Below are experts of layer 8 (counted from 0) of a mixture-of-experts language model. Rows are named router (the router's row for the expert), down (a neuron's output weights, with its number) and show model dimensions 192-255. Each number is 50 + 12 x the weight over its row's rms, rounded and kept within 0 to 99.
Before each expert's rows: "raises" lists some tokens whose logits its average output raises strongly, later layers aside. This comes from a sample of Wikipedia text that the model never trained on.

# expert 63
raises: " N", " D", "-"
router:64 74 57 39 37 59 79 51 64 45 57 75 50 69 36 53 61 38 53 54 51 34 41 40 29 59 33 38 41 50 72 57 57 47 55 44 38 37 53 37 60 29 76 43 35 30 54 32 50 50 65 37 40 57 47 53 69 39 26 52 63 57 53 42
down0:50 50 50 48 43 54 59 46 64 65 59 41 31 61 76 60 34 47 41 27 56 47 50 56 34 52 82 44 40 45 44 49 38 41 70 57 60 37 60 44 66 47 56 60 68 56 41 51 34 55 50 34 46 63 75 44 59 54 49 68 53 47 49 39
down1:34 49 57 65 51 39 68 53 27 55 41 57 46 54 44 69 55 66 49 72 31 51 35 51 50 43 45 52 45 66 42 48 31 53 50 40 46 69 57 41 29 59 59 44 54 46 42 74 52 68 76 44 42 58 50 38 46 36 71 29 65 67 69 51
down2:78 24 43 42 53 79 30 48 09 48 42 42 57 51 43 52 34 42 33 52 67 50 58 49 50 47 23 44 41 40 46 38 51 38 39 45 41 56 55 50 46 34 20 59 49 47 49 49 64 45 27 47 59 41 53 71 38 60 59 38 50 48 66 63
down3:52 58 59 53 38 54 34 60 46 53 57 65 46 58 35 32 51 65 47 35 32 46 48 30 51 59 44 40 37 45 38 37 22 40 47 40 53 44 57 38 44 46 67 44 61 62 37 59 53 51 40 37 70 54 34 57 31 51 51 64 36 67 58 55
down4:39 60 41 45 46 36 43 36 65 46 43 54 57 37 49 69 44 52 57 46 47 51 46 54 48 39 41 53 83 53 43 41 29 57 56 54 54 36 42 49 46 51 60 55 36 66 39 50 35 43 53 60 45 40 68 54 33 44 58 47 55 32 33 59

# expert 59
raises: "ine", "is", "ay", "ow", "ent"
router:45 71 62 42 57 39 58 41 57 63 67 50 28 51 35 47 66 33 50 55 42 51 51 20 46 53 32 29 61 49 64 32 62 39 62 45 42 47 37 65 34 36 69 45 46 38 69 41 44 44 54 49 53 59 55 83 24 50 32 60 44 57 56 29
down0:45 43 74 38 26 65 33 46 65 39 52 45 52 50 68 63 45 39 59 59 49 42 47 40 58 61 50 56 73 53 54 55 27 67 45 60 66 39 48 58 50 46 40 34 60 51 48 33 42 40 56 74 47 56 49 51 40 65 45 38 49 52 35 62
down1:62 50 42 42 32 41 44 45 24 58 48 60 50 35 47 39 40 52 45 53 48 53 47 35 50 56 43 33 66 58 61 26 60 51 49 44 52 26 44 61 55 39 41 52 52 53 46 54 51 50 56 65 58 52 43 62 53 50 61 37 50 52 48 68
down2:51 47 75 36 44 52 61 57 85 32 51 53 55 53 43 41 48 43 62 73 39 49 37 56 32 54 72 47 67 50 52 46 27 81 56 73 45 67 47 55 40 51 36 66 74 55 35 39 76 41 52 30 52 53 39 54 73 34 64 44 52 38 59 43
down3:16 60 58 54 63 35 56 57 69 56 53 30 48 45 76 37 52 55 66 58 14 42 55 65 47 72 49 49 54 34 55 61 67 33 62 50 67 68 53 46 49 80 47 48 68 62 32 42 25 28 33 67 38 78 67 44 49 46 48 57 52 43 36 49
down4:49 67 56 49 59 61 58 35 41 61 68 73 23 36 24 65 48 34 60 61 53 57 45 36 49 48 48 39 56 40 44 52 46 36 35 61 45 57 34 75 42 44 57 62 34 47 32 49 43 59 71 42 48 51 36 45 58 58 68 51 44 52 67 57

# expert 19
raises: "c", "av", "ol", "le"
router:60 65 29 40 44 37 70 42 43 59 62 70 33 54 45 75 32 25 61 40 45 38 53 40 57 48 19 33 44 52 63 68 47 46 57 49 40 35 69 37 45 30 50 37 64 40 57 48 38 61 56 53 52 70 48 56 39 46 33 64 51 46 51 52
down0:57 47 46 63 59 43 41 69 63 49 39 47 50 57 38 30 41 56 41 55 43 47 29 41 51 60 22 62 43 21 65 40 58 46 41 48 54 50 44 44 72 34 47 57 63 52 46 59 77 64 62 56 52 61 51 51 49 38 67 44 57 53 47 60
down1:57 61 31 40 49 53 40 59 48 60 44 36 51 44 28 40 47 55 49 55 48 32 56 56 47 52 48 35 61 63 37 50 72 54 53 62 29 56 51 49 29 56 16 51 55 45 41 36 72 61 35 49 66 48 61 42 46 61 37 74 52 42 42 53
down2:53 34 47 59 46 55 51 31 33 67 66 40 67 48 43 45 58 40 51 60 55 47 76 58 66 65 40 55 48 77 54 50 59 67 39 43 39 54 45 55 50 54 52 44 40 29 39 38 54 37 53 73 50 60 43 27 69 41 66 64 63 62 44 41
down3:59 42 51 42 39 60 58 48 37 32 55 48 44 49 52 35 47 65 66 36 40 66 62 50 65 78 49 66 34 50 68 47 37 58 40 66 48 44 52 35 47 34 48 54 57 47 46 64 59 50 20 46 40 57 47 34 84 55 45 44 38 46 63 36
down4:56 53 27 63 45 61 51 41 28 59 39 54 57 46 59 61 22 58 47 42 52 58 36 42 39 23 44 58 49 35 49 63 62 27 52 47 51 33 81 56 46 51 55 41 50 63 43 60 49 63 55 54 53 63 36 68 57 40 47 49 45 23 60 55

# expert 27
raises: "ab", "ard", "ile", "in", "art", "ior"
router:41 58 34 34 32 39 57 37 52 69 54 36 47 45 36 30 45 27 51 59 36 53 48 30 50 59 30 31 39 57 67 36 66 48 54 47 55 39 64 47 50 34 61 56 60 49 78 61 39 42 64 50 42 76 53 56 32 50 45 57 35 58 55 54
down0:42 54 39 38 39 53 30 59 74 27 52 65 78 54 51 55 45 38 72 56 44 35 52 58 51 56 32 69 48 51 71 54 12 59 55 66 38 67 52 27 54 58 67 44 50 56 23 48 45 56 44 83 59 61 59 51 51 64 46 26 57 57 51 50
down1:54 50 50 66 47 51 35 58 45 64 48 34 71 56 49 58 35 40 39 58 51 57 64 52 53 31 72 55 37 52 59 60 61 50 50 21 54 56 70 47 41 49 44 33 58 37 42 41 41 54 64 21 46 27 42 47 60 37 68 48 28 42 44 42
down2:62 45 32 37 64 22 42 47 55 76 45 53 53 59 63 61 27 50 26 50 47 65 82 59 47 59 56 24 43 55 50 58 75 44 42 42 38 60 43 33 47 45 63 65 46 59 52 64 66 53 62 35 69 50 56 61 27 55 39 60 55 42 61 58
down3:55 63 48 44 74 53 52 58 37 52 43 40 36 32 62 57 43 63 38 46 33 39 52 37 40 50 40 54 45 47 52 45 32 45 52 76 63 54 43 50 50 57 52 32 48 58 26 59 74 48 57 61 41 59 33 38 58 89 58 54 54 50 69 65
down4:42 60 60 43 32 34 37 47 61 55 77 37 53 51 37 35 80 59 44 55 48 40 68 43 80 55 51 46 44 51 36 56 43 33 69 45 63 46 53 29 48 26 39 53 52 62 54 24 52 43 49 54 29 63 43 54 56 47 49 72 42 39 43 43

# expert 11
raises: " of", " in", ";", " |", " and", "\n"
router:63 56 42 51 41 30 53 38 53 52 60 48 42 57 48 45 46 44 41 56 43 55 38 31 45 62 24 22 24 65 52 44 51 43 51 58 48 51 43 57 53 55 54 49 37 59 54 36 42 46 53 70 53 54 53 41 32 47 27 42 40 46 54 50
down0:69 67 50 34 50 65 46 43 66 15 18 39 39 69 25 31 48 50 53 38 53 48 67 55 55 50 18 67 79 34 37 60 72 35 56 57 55 63 29 48 36 58 58 64 46 58 53 54 50 49 20 34 41 39 65 57 47 68 68 38 49 54 48 55
down1:82 40 51 69 54 30 45 47 51 37 45 46 58 59 42 48 32 45 46 35 64 44 26 53 51 43 38 40 33 57 39 44 48 42 29 46 64 43 67 67 47 38 55 51 33 52 47 52 49 51 49 50 65 19 65 54 65 50 35 38 49 49 51 57
down2:58 54 53 57 53 34 58 93 59 42 45 57 27 43 59 42 46 45 36 31 51 59 51 53 57 49 66 61 28 44 29 33 48 28 66 47 49 42 27 68 43 62 57 68 59 63 44 63 59 54 61 53 29 44 50 64 70 45 47 44 63 50 58 66
down3:38 58 48 53 45 61 38 57 64 63 53 38 40 53 49 35 50 70 49 30 43 37 48 56 68 65 25 44 58 39 24 37 45 58 35 84 47 66 35 53 39 59 23 49 43 16 43 42 46 55 53 53 66 51 66 43 42 56 60 55 53 38 48 29
down4:40 61 62 68 50 56 61 72 49 63 46 46 34 82 43 56 68 33 41 52 56 47 51 49 52 47 42 36 57 30 41 41 38 55 39 34 44 34 75 33 72 44 40 30 67 59 60 35 62 40 53 19 51 61 45 50 36 54 46 46 46 64 55 27

# expert 62
raises: "at", "ik", "az", "j"
router:52 65 51 46 50 34 60 25 46 70 47 67 46 65 54 40 59 34 43 42 42 52 58 43 40 70 35 37 50 69 57 45 47 37 46 26 45 50 64 39 29 70 62 38 46 39 58 45 42 38 45 58 52 63 32 61 46 62 45 53 44 57 58 44
down0:46 46 62 39 39 36 44 32 52 46 54 20 49 44 62 75 40 50 64 41 39 33 26 35 46 48 41 48 54 51 39 69 32 41 40 48 21 41 50 53 53 26 29 52 68 56 62 31 50 34 52 52 38 39 54 54 53 60 63 42 47 47 44 48
down1:41 67 47 51 52 33 44 61 52 59 48 49 51 31 57 50 22 51 52 50 39 42 42 43 39 63 39 21 54 45 25 50 51 48 37 61 69 38 44 50 41 55 42 78 62 53 53 50 48 45 41 56 55 69 43 39 40 60 52 51 72 43 41 57
down2:52 24 50 79 36 59 51 50 46 67 44 71 46 60 65 34 57 47 21 49 40 49 50 50 52 55 65 47 57 64 52 54 54 33 49 65 61 54 58 38 48 22 56 57 75 45 48 40 32 61 53 53 64 35 40 30 51 42 43 64 43 65 37 47
down3:56 31 43 60 74 60 31 34 38 39 21 55 27 54 65 68 33 45 51 59 61 55 52 38 59 67 41 44 54 46 37 61 49 49 32 69 70 49 46 46 48 19 34 50 44 44 38 43 28 50 73 49 39 63 68 58 39 48 64 64 68 46 47 63
down4:44 57 59 38 49 65 50 58 53 49 41 55 65 59 39 62 47 51 60 49 59 35 64 43 50 70 37 48 17 52 55 51 56 52 50 60 59 52 67 53 42 25 32 41 48 59 42 44 43 56 53 66 68 46 39 40 43 61 36 50 54 50 46 57

# expert 30
raises: "in", "es", "le", "ro", "re", "ig"
router:70 56 42 36 57 47 73 34 38 49 61 53 55 52 49 30 38 30 32 38 38 42 79 46 60 54 22 49 46 60 64 42 55 48 36 45 44 41 44 51 36 37 63 54 46 54 62 41 45 47 56 68 63 53 41 49 35 59 41 59 50 57 51 51
down0:63 45 47 52 63 58 32 67 40 41 54 67 43 48 33 27 47 50 37 60 62 45 68 47 61 41 56 65 50 51 56 56 48 25 70 31 69 61 42 43 47 57 48 63 73 49 40 49 76 61 48 65 40 42 37 42 45 47 67 35 39 54 64 37
down1:40 55 41 71 46 73 55 41 48 59 33 44 37 69 48 47 53 32 34 34 25 56 52 43 51 49 21 41 37 43 51 43 54 54 51 62 61 70 61 34 50 54 55 57 55 65 58 37 61 44 43 23 37 41 38 57 43 49 46 43 35 43 44 59
down2:41 59 62 44 48 39 35 55 65 48 56 53 66 52 49 36 48 57 39 71 64 54 63 34 47 49 61 55 45 50 40 46 54 37 50 64 40 49 51 36 60 54 43 47 62 47 58 38 62 41 27 61 59 64 65 39 56 49 34 42 66 33 38 40
down3:71 53 67 29 53 59 48 61 57 52 41 50 54 46 48 54 56 53 70 49 51 74 43 54 72 49 36 37 45 31 44 62 35 59 54 45 81 42 59 58 69 55 51 51 38 47 30 51 40 63 75 42 47 60 42 61 32 36 29 36 51 55 62 43
down4:44 43 45 62 38 67 47 76 65 79 34 28 64 40 53 43 63 62 56 63 62 44 47 45 38 55 63 37 39 64 59 53 44 45 58 39 52 64 49 31 57 45 44 52 41 53 63 56 26 51 54 30 51 47 48 65 51 47 45 54 56 68 67 68

# expert 21
raises: "as,", "ens", "es,", "e,"
router:50 67 45 40 50 33 70 54 54 44 72 52 47 57 69 57 54 58 46 39 34 25 39 39 47 53 34 29 32 68 67 39 61 55 38 63 51 42 42 42 37 31 38 57 44 44 63 39 40 52 53 58 51 61 59 71 39 42 41 70 60 55 53 31
down0:24 32 44 43 45 43 36 53 39 54 49 60 68 56 75 34 53 55 38 30 81 49 49 29 49 61 66 49 48 64 64 66 34 58 59 56 44 39 61 34 42 56 47 41 60 27 51 75 33 31 43 53 53 33 17 55 34 43 37 56 43 58 43 37
down1:32 58 56 45 40 67 41 65 71 45 71 50 56 51 72 44 51 59 39 52 60 56 46 38 55 50 60 48 80 46 42 45 44 73 39 39 62 35 36 53 58 37 67 45 49 33 71 45 45 58 19 26 47 45 58 58 36 35 42 36 39 46 44 59
down2:52 42 50 44 72 41 81 55 65 66 31 47 45 53 48 45 84 47 69 38 38 37 52 63 20 62 74 52 55 57 50 54 53 44 48 34 40 61 61 34 31 56 43 42 52 47 35 45 50 21 32 42 78 39 68 51 37 22 62 58 31 36 42 49
down3:69 27 57 55 50 51 37 65 36 41 39 51 47 48 40 57 53 47 42 42 66 59 78 47 55 72 32 50 44 62 65 42 60 52 58 59 40 56 42 30 42 59 67 53 36 42 35 54 50 41 29 47 52 42 56 50 48 47 48 60 32 45 48 51
down4:54 52 37 47 52 55 63 60 58 45 56 52 67 48 49 59 38 48 48 67 78 52 31 44 47 54 73 32 52 48 51 42 25 66 64 65 49 48 56 79 59 61 45 57 44 25 70 49 75 48 66 36 23 39 37 46 35 37 55 54 33 74 47 16

# expert 55
raises: " and", " in", " of"
router:54 53 61 54 45 52 76 39 38 53 58 78 43 61 47 48 48 41 62 62 34 50 32 56 54 68 21 51 44 50 56 39 50 37 63 58 29 43 56 41 72 54 68 38 45 31 57 39 49 25 53 66 56 64 50 48 59 34 42 45 31 51 52 47
down0:48 37 67 35 40 47 50 55 25 51 43 47 67 37 42 57 73 67 56 36 58 48 52 74 49 73 71 53 67 53 52 30 44 33 68 50 67 46 56 27 56 39 41 39 45 54 48 57 27 43 62 66 45 51 52 64 55 37 58 46 60 20 44 72
down1:65 57 53 36 45 34 37 50 33 50 44 49 51 36 48 42 52 48 76 22 83 56 44 40 32 46 58 46 59 37 41 43 49 37 56 55 47 53 27 56 45 54 61 70 44 54 56 65 56 54 46 58 51 50 59 47 50 80 42 39 51 50 44 38
down2:73 58 65 59 48 66 55 40 39 53 57 35 73 53 43 53 39 59 59 52 53 44 56 57 59 47 11 23 58 40 62 75 48 37 49 58 48 29 49 45 28 50 69 28 37 56 58 33 48 54 57 45 51 68 51 72 30 46 52 58 51 52 46 52
down3:54 58 63 26 52 44 60 59 36 55 64 57 43 45 57 43 66 51 62 38 50 46 37 46 50 55 55 66 45 53 37 50 32 50 46 38 45 42 38 56 65 45 49 53 50 71 79 56 61 67 48 37 33 35 58 52 63 24 61 47 50 33 37 29
down4:51 59 46 47 33 30 39 40 47 73 42 58 74 41 29 29 48 37 54 67 71 48 51 40 27 52 84 50 57 47 45 30 41 50 41 46 58 57 51 46 41 76 46 55 50 55 43 57 48 34 48 50 70 50 33 63 43 45 42 61 46 48 45 41

# expert 37
raises: " ", " 1", "\n"
router:60 62 65 54 47 43 65 40 41 60 63 59 45 57 47 30 44 28 58 59 52 46 49 53 41 49 45 34 59 68 61 44 58 42 48 42 46 64 56 43 37 45 61 45 58 49 70 36 47 35 54 63 51 68 57 63 29 44 33 59 52 58 71 48
down0:28 51 23 58 68 51 33 60 53 30 62 47 70 33 32 63 65 43 48 42 43 51 43 36 62 74 14 44 50 48 55 30 56 51 63 27 56 38 72 39 51 59 37 63 37 49 51 53 73 37 33 92 44 37 65 46 62 52 55 39 38 64 35 51
down1:51 65 57 37 52 50 30 57 68 62 61 64 40 44 25 43 51 51 40 40 41 50 52 45 64 56 80 58 48 54 63 48 69 59 32 52 69 37 46 57 38 48 41 64 35 49 38 66 55 57 60 47 42 68 41 60 49 46 62 34 64 56 79 39
down2:48 56 34 63 51 37 46 62 76 66 37 64 52 74 53 45 59 47 41 46 37 54 29 41 50 66 36 46 28 51 52 55 38 73 33 31 49 48 54 37 58 61 59 41 45 55 49 24 58 47 46 71 45 47 39 55 67 57 51 39 67 49 49 33
down3:70 58 47 45 40 59 80 47 27 67 51 43 50 70 31 41 50 39 47 54 35 73 51 56 61 62 48 62 57 47 72 48 71 48 56 67 52 45 57 70 52 57 28 28 40 39 49 45 33 51 42 67 57 33 35 38 57 49 41 43 57 67 74 53
down4:35 83 50 60 74 63 44 33 64 48 54 68 46 60 45 41 61 58 51 44 54 56 36 50 61 55 53 49 43 56 43 41 52 38 50 65 52 41 54 73 40 69 43 63 30 53 49 60 48 65 66 36 43 46 32 34 46 22 51 63 43 86 34 79

# expert 4
raises: "on", "is", "er", "il"
router:59 70 45 48 60 35 67 45 50 48 58 46 63 72 43 51 27 30 54 62 45 43 65 42 35 53 31 39 52 58 51 24 51 42 58 57 52 40 67 46 42 47 67 36 56 43 65 54 36 44 58 62 57 74 51 73 60 31 27 56 37 49 57 44
down0:36 38 45 58 30 74 44 53 42 44 45 50 71 54 49 42 56 39 25 30 51 57 25 69 58 64 42 47 52 35 53 65 40 44 62 46 44 51 43 28 47 51 57 50 41 51 63 17 56 42 50 32 42 66 55 48 50 47 68 32 62 47 28 49
down1:56 72 60 42 45 56 43 48 39 62 50 40 71 55 48 47 58 51 61 74 51 60 64 36 62 39 59 59 49 35 41 56 40 59 43 60 48 53 61 19 39 61 49 44 46 65 60 39 65 82 48 52 76 47 56 43 70 49 45 38 46 53 57 62
down2:44 25 47 63 79 56 46 59 45 48 22 70 67 61 49 63 34 60 45 45 48 61 81 37 41 43 50 51 27 59 52 45 53 51 59 78 48 37 54 40 39 19 31 35 46 45 51 37 46 77 60 43 82 40 56 71 43 64 58 47 61 50 63 56
down3:53 54 47 39 61 46 60 47 45 56 42 36 61 48 31 53 41 51 49 29 67 60 49 58 69 38 54 59 51 58 49 43 66 50 74 32 26 58 51 59 38 14 47 46 65 66 48 69 36 45 43 53 46 61 42 61 37 54 54 53 54 58 52 33
down4:45 51 57 62 36 83 48 43 55 54 44 43 44 53 47 53 51 51 49 62 37 59 42 52 45 40 29 46 55 49 45 53 43 72 52 44 49 48 34 54 53 64 63 57 45 82 73 46 46 39 60 47 52 66 41 48 57 60 68 31 11 52 35 39

# expert 61
raises: ").", ")", "):", "s)", "),"
router:61 66 35 45 54 36 75 45 54 46 66 50 68 54 41 43 69 43 50 27 33 37 47 42 49 49 35 40 37 70 56 30 47 37 56 54 37 31 53 37 45 41 49 46 48 22 53 31 49 50 61 72 58 58 47 53 34 65 36 67 48 45 51 50
down0:54 32 64 62 66 50 37 54 54 54 55 55 29 48 57 35 76 42 79 32 57 37 52 51 40 50 50 60 45 30 63 46 20 44 30 45 67 45 55 34 56 42 43 56 37 31 47 37 47 47 61 37 53 40 46 40 60 56 45 45 52 43 47 46
down1:40 49 56 57 36 50 56 33 40 71 48 61 65 68 52 65 62 59 35 54 49 48 69 34 32 40 43 68 58 43 47 46 53 57 62 53 61 49 33 64 52 75 56 45 31 44 60 60 59 43 68 72 64 57 71 31 39 69 43 51 50 64 71 63
down2:47 58 62 59 31 42 65 39 54 57 33 34 50 44 46 39 51 61 63 38 71 61 34 59 51 56 24 49 47 65 32 46 43 60 52 69 56 31 63 34 64 57 48 44 46 51 59 62 45 55 65 49 55 50 43 64 47 49 62 47 47 41 68 47
down3:64 49 41 65 47 41 53 34 62 36 31 48 42 74 45 40 26 59 62 50 43 45 28 64 52 51 50 53 61 64 55 60 46 61 45 44 37 37 64 52 52 41 51 61 47 50 68 37 59 45 68 45 38 57 28 63 37 37 40 70 72 48 48 69
down4:53 56 61 61 40 52 58 57 51 60 50 34 52 54 55 41 52 52 60 70 47 38 41 58 46 26 74 58 40 42 40 62 42 51 70 47 49 61 51 37 52 64 41 61 36 41 55 42 57 45 62 61 59 24 39 41 55 56 47 40 40 40 48 29

# expert 7
raises: "\n", "^{", " |"
router:69 48 49 52 57 40 59 60 50 45 62 76 62 59 49 51 55 39 47 63 40 43 59 40 45 67 28 48 21 60 55 49 44 49 47 67 49 59 53 51 34 28 58 38 48 49 67 49 42 17 57 55 47 62 38 39 55 48 32 63 29 40 54 55
down0:23 67 54 53 47 54 51 30 45 43 66 60 65 61 54 56 55 61 47 43 51 53 51 64 57 41 47 40 55 48 37 35 53 47 41 37 38 63 55 57 47 57 44 55 52 34 18 64 52 52 44 63 42 51 50 38 41 56 34 66 38 41 49 57
down1:40 51 47 56 66 50 58 75 52 47 45 53 52 52 59 27 42 31 45 51 47 45 26 74 69 70 44 79 61 53 40 58 47 37 40 58 44 48 79 44 48 68 29 54 41 64 76 50 71 54 69 70 59 37 67 43 58 26 62 51 47 63 43 61
down2:64 66 57 41 57 63 47 52 79 67 57 46 50 43 43 55 42 60 40 61 55 42 71 51 38 31 47 41 41 41 41 49 43 23 56 42 43 49 58 36 40 66 49 45 24 62 42 65 37 61 65 40 42 26 45 50 43 50 59 60 46 33 45 64
down3:57 56 50 59 58 64 78 43 41 37 60 49 49 32 55 48 67 37 45 16 54 50 70 44 42 66 54 63 76 47 69 58 42 37 37 53 46 56 49 52 55 48 33 58 27 48 40 70 29 53 48 62 52 45 71 47 56 45 55 40 29 58 38 63
down4:49 73 52 59 51 40 27 31 46 61 46 60 46 46 51 37 50 54 63 42 33 58 34 40 57 41 35 53 47 38 47 43 47 33 63 41 56 45 40 57 68 37 63 71 55 56 70 27 49 50 50 47 56 58 54 62 47 58 57 67 50 52 47 57

# expert 39
raises: "-", "ac", "ag"
router:59 58 51 56 39 41 62 41 42 45 45 86 66 58 52 22 53 36 56 47 34 31 64 34 51 51 32 41 55 87 44 41 55 50 52 34 55 57 65 40 32 38 57 64 52 54 65 28 44 27 58 78 51 54 39 69 48 59 28 51 74 47 62 41
down0:65 39 32 50 47 54 53 41 40 39 61 53 39 61 34 45 42 43 65 61 43 65 55 47 43 19 46 40 59 75 46 62 41 45 44 52 59 60 68 62 61 55 52 54 58 65 55 44 41 51 57 63 49 41 44 53 81 37 34 44 53 69 32 29
down1:51 42 66 53 59 44 61 39 46 45 55 52 55 64 79 42 43 47 56 61 52 67 44 65 56 60 53 52 48 41 43 48 65 77 64 54 45 45 59 46 33 56 66 49 34 49 34 47 43 57 34 60 46 55 55 39 41 52 23 67 61 47 44 59
down2:57 47 58 42 54 55 43 43 42 60 57 76 38 51 52 66 44 53 43 63 50 51 47 61 40 66 61 54 66 35 71 51 51 58 46 60 28 52 41 44 43 45 71 31 68 48 58 63 57 55 76 54 84 40 45 51 46 56 53 32 43 67 51 67
down3:37 68 33 48 50 56 55 63 50 63 55 55 45 49 44 42 46 53 39 51 65 42 48 61 48 54 64 41 45 44 39 46 57 39 59 49 61 31 51 52 46 51 51 62 60 57 43 45 41 46 40 27 45 72 47 38 48 60 57 50 48 50 62 34
down4:60 50 65 40 54 51 46 52 47 47 58 41 49 53 67 58 32 67 41 40 57 74 39 31 52 62 45 51 38 38 49 40 40 59 38 57 65 45 41 42 66 48 58 62 46 61 37 41 47 56 53 57 64 45 37 53 54 37 71 52 32 51 46 30

# expert 12
raises: "\n", " They", " It", " In"
router:59 57 43 42 48 55 59 43 47 58 63 69 63 49 53 66 62 37 46 58 40 68 46 31 57 61 25 29 44 50 61 25 39 46 68 61 54 25 56 44 29 47 47 45 57 38 74 45 71 56 39 63 54 69 39 46 36 58 19 52 37 70 51 52
down0:53 58 65 55 28 59 29 63 77 46 42 51 64 52 49 58 66 46 53 44 49 57 28 69 47 66 73 41 58 45 37 68 28 71 43 46 50 42 78 38 45 40 28 43 69 46 46 43 58 45 51 47 34 51 41 36 35 52 43 44 56 39 39 66
down1:63 49 63 59 47 44 61 30 75 58 41 75 52 62 43 71 36 46 61 26 45 50 39 49 29 61 29 40 59 51 45 67 56 50 36 52 54 47 71 48 53 48 53 48 34 41 74 67 48 73 21 77 40 36 23 54 29 35 49 52 37 38 54 43
down2:52 38 35 53 48 54 35 76 45 47 32 41 50 62 55 40 41 66 46 55 60 68 36 38 37 43 42 76 46 53 66 54 60 53 50 58 58 49 44 51 64 58 54 41 34 49 37 67 28 43 45 58 50 66 36 49 54 59 66 58 70 62 57 45
down3:47 36 54 44 36 41 56 60 61 62 45 69 28 51 67 52 55 56 67 20 18 56 61 55 65 58 36 55 57 27 76 45 50 47 50 47 57 49 32 51 53 56 47 36 42 49 32 50 44 52 64 65 58 53 38 35 44 45 38 64 67 38 66 50
down4:59 53 59 31 37 37 45 66 58 44 30 57 37 41 77 50 52 39 35 57 28 22 44 62 64 83 61 60 76 70 30 44 45 64 46 39 63 46 57 40 45 30 58 60 59 54 42 42 46 42 62 49 26 31 34 63 42 61 30 38 40 33 42 60

# expert 36
raises: "im", " |", "in", " and", " on"
router:64 63 64 57 58 36 67 31 51 45 51 42 59 54 44 55 41 49 43 50 40 41 34 41 54 43 33 19 30 57 67 26 54 33 50 40 31 52 52 34 46 60 64 55 53 44 70 36 57 36 67 59 62 68 47 49 43 54 25 49 31 45 60 50
down2:52 59 35 55 33 62 48 47 23 49 52 78 26 50 74 43 37 53 37 43 43 52 30 37 70 57 60 39 38 38 56 51 32 68 43 61 42 47 49 63 42 46 33 30 49 57 48 73 39 59 41 61 61 50 63 41 44 49 59 69 66 43 30 58
down3:39 53 61 47 60 56 38 62 45 44 45 48 59 60 59 45 71 45 52 80 56 58 58 47 50 56 75 49 53 57 55 26 52 48 71 34 45 51 60 47 45 54 61 54 38 55 41 40 56 41 68 42 49 23 27 42 37 45 62 50 45 57 54 42
down4:31 42 61 57 37 47 67 57 60 53 34 54 60 43 32 39 44 63 71 54 46 61 41 63 41 49 56 53 29 38 37 74 58 55 34 53 35 56 46 64 56 52 50 46 35 41 54 56 32 65 62 43 46 68 39 56 59 41 69 62 43 44 60 60
down5:44 56 56 37 41 30 67 53 37 43 54 53 63 64 55 38 60 73 74 47 55 47 39 56 37 38 39 35 61 38 36 66 59 65 41 47 50 49 26 48 59 30 38 63 51 64 44 50 41 43 44 46 38 60 56 33 44 51 48 30 56 28 32 51
down6:54 68 37 35 46 48 63 47 51 59 69 43 39 56 65 50 48 41 59 54 34 53 49 27 28 63 40 64 48 41 40 51 45 38 44 56 54 27 27 51 32 48 62 47 45 64 46 58 51 63 25 63 70 47 56 61 30 61 39 62 44 63 58 33

# expert 38
raises: "|", "-", "Spec", "\n", "Pro", ")."
router:51 58 38 46 50 57 61 50 49 62 64 44 26 75 48 43 47 22 44 49 33 43 43 40 56 63 23 33 30 72 51 50 58 48 47 55 54 49 58 41 49 51 63 49 42 41 70 53 54 46 42 53 44 68 57 65 38 48 35 58 46 46 50 49
down2:52 54 56 52 46 50 75 45 42 37 51 44 43 58 40 52 34 60 47 60 62 33 60 62 54 40 72 53 55 42 51 45 68 58 39 43 68 54 43 27 53 44 40 49 30 40 49 48 51 44 34 35 49 34 52 34 80 51 46 33 36 40 50 55
down3:36 45 40 39 51 49 68 47 40 52 54 55 59 51 49 62 46 56 30 47 75 38 58 38 36 52 27 46 54 44 55 47 57 51 48 26 64 37 48 49 65 28 49 68 61 38 55 67 35 48 51 65 43 52 80 35 39 64 55 49 67 41 55 53
down4:57 41 53 54 42 38 45 39 47 54 56 47 52 34 63 36 67 57 58 53 49 29 77 36 31 44 32 49 45 69 45 50 72 66 63 47 47 60 48 59 36 63 70 40 37 34 48 46 45 35 44 57 73 31 62 52 44 71 69 51 61 72 68 41
down5:57 35 52 60 46 41 46 26 58 77 50 60 41 46 56 37 41 46 41 54 58 46 67 55 39 73 58 52 53 49 61 54 69 48 49 56 45 43 59 44 40 75 44 28 84 31 60 50 59 53 43 43 40 64 41 80 35 63 55 44 54 56 26 47
down6:35 66 59 53 62 37 55 40 35 45 55 24 72 48 65 53 26 55 50 25 46 63 25 53 71 33 25 71 30 70 29 51 44 41 47 33 47 36 64 63 60 41 66 59 59 32 52 53 34 54 59 56 50 55 32 73 47 59 55 48 56 51 47 52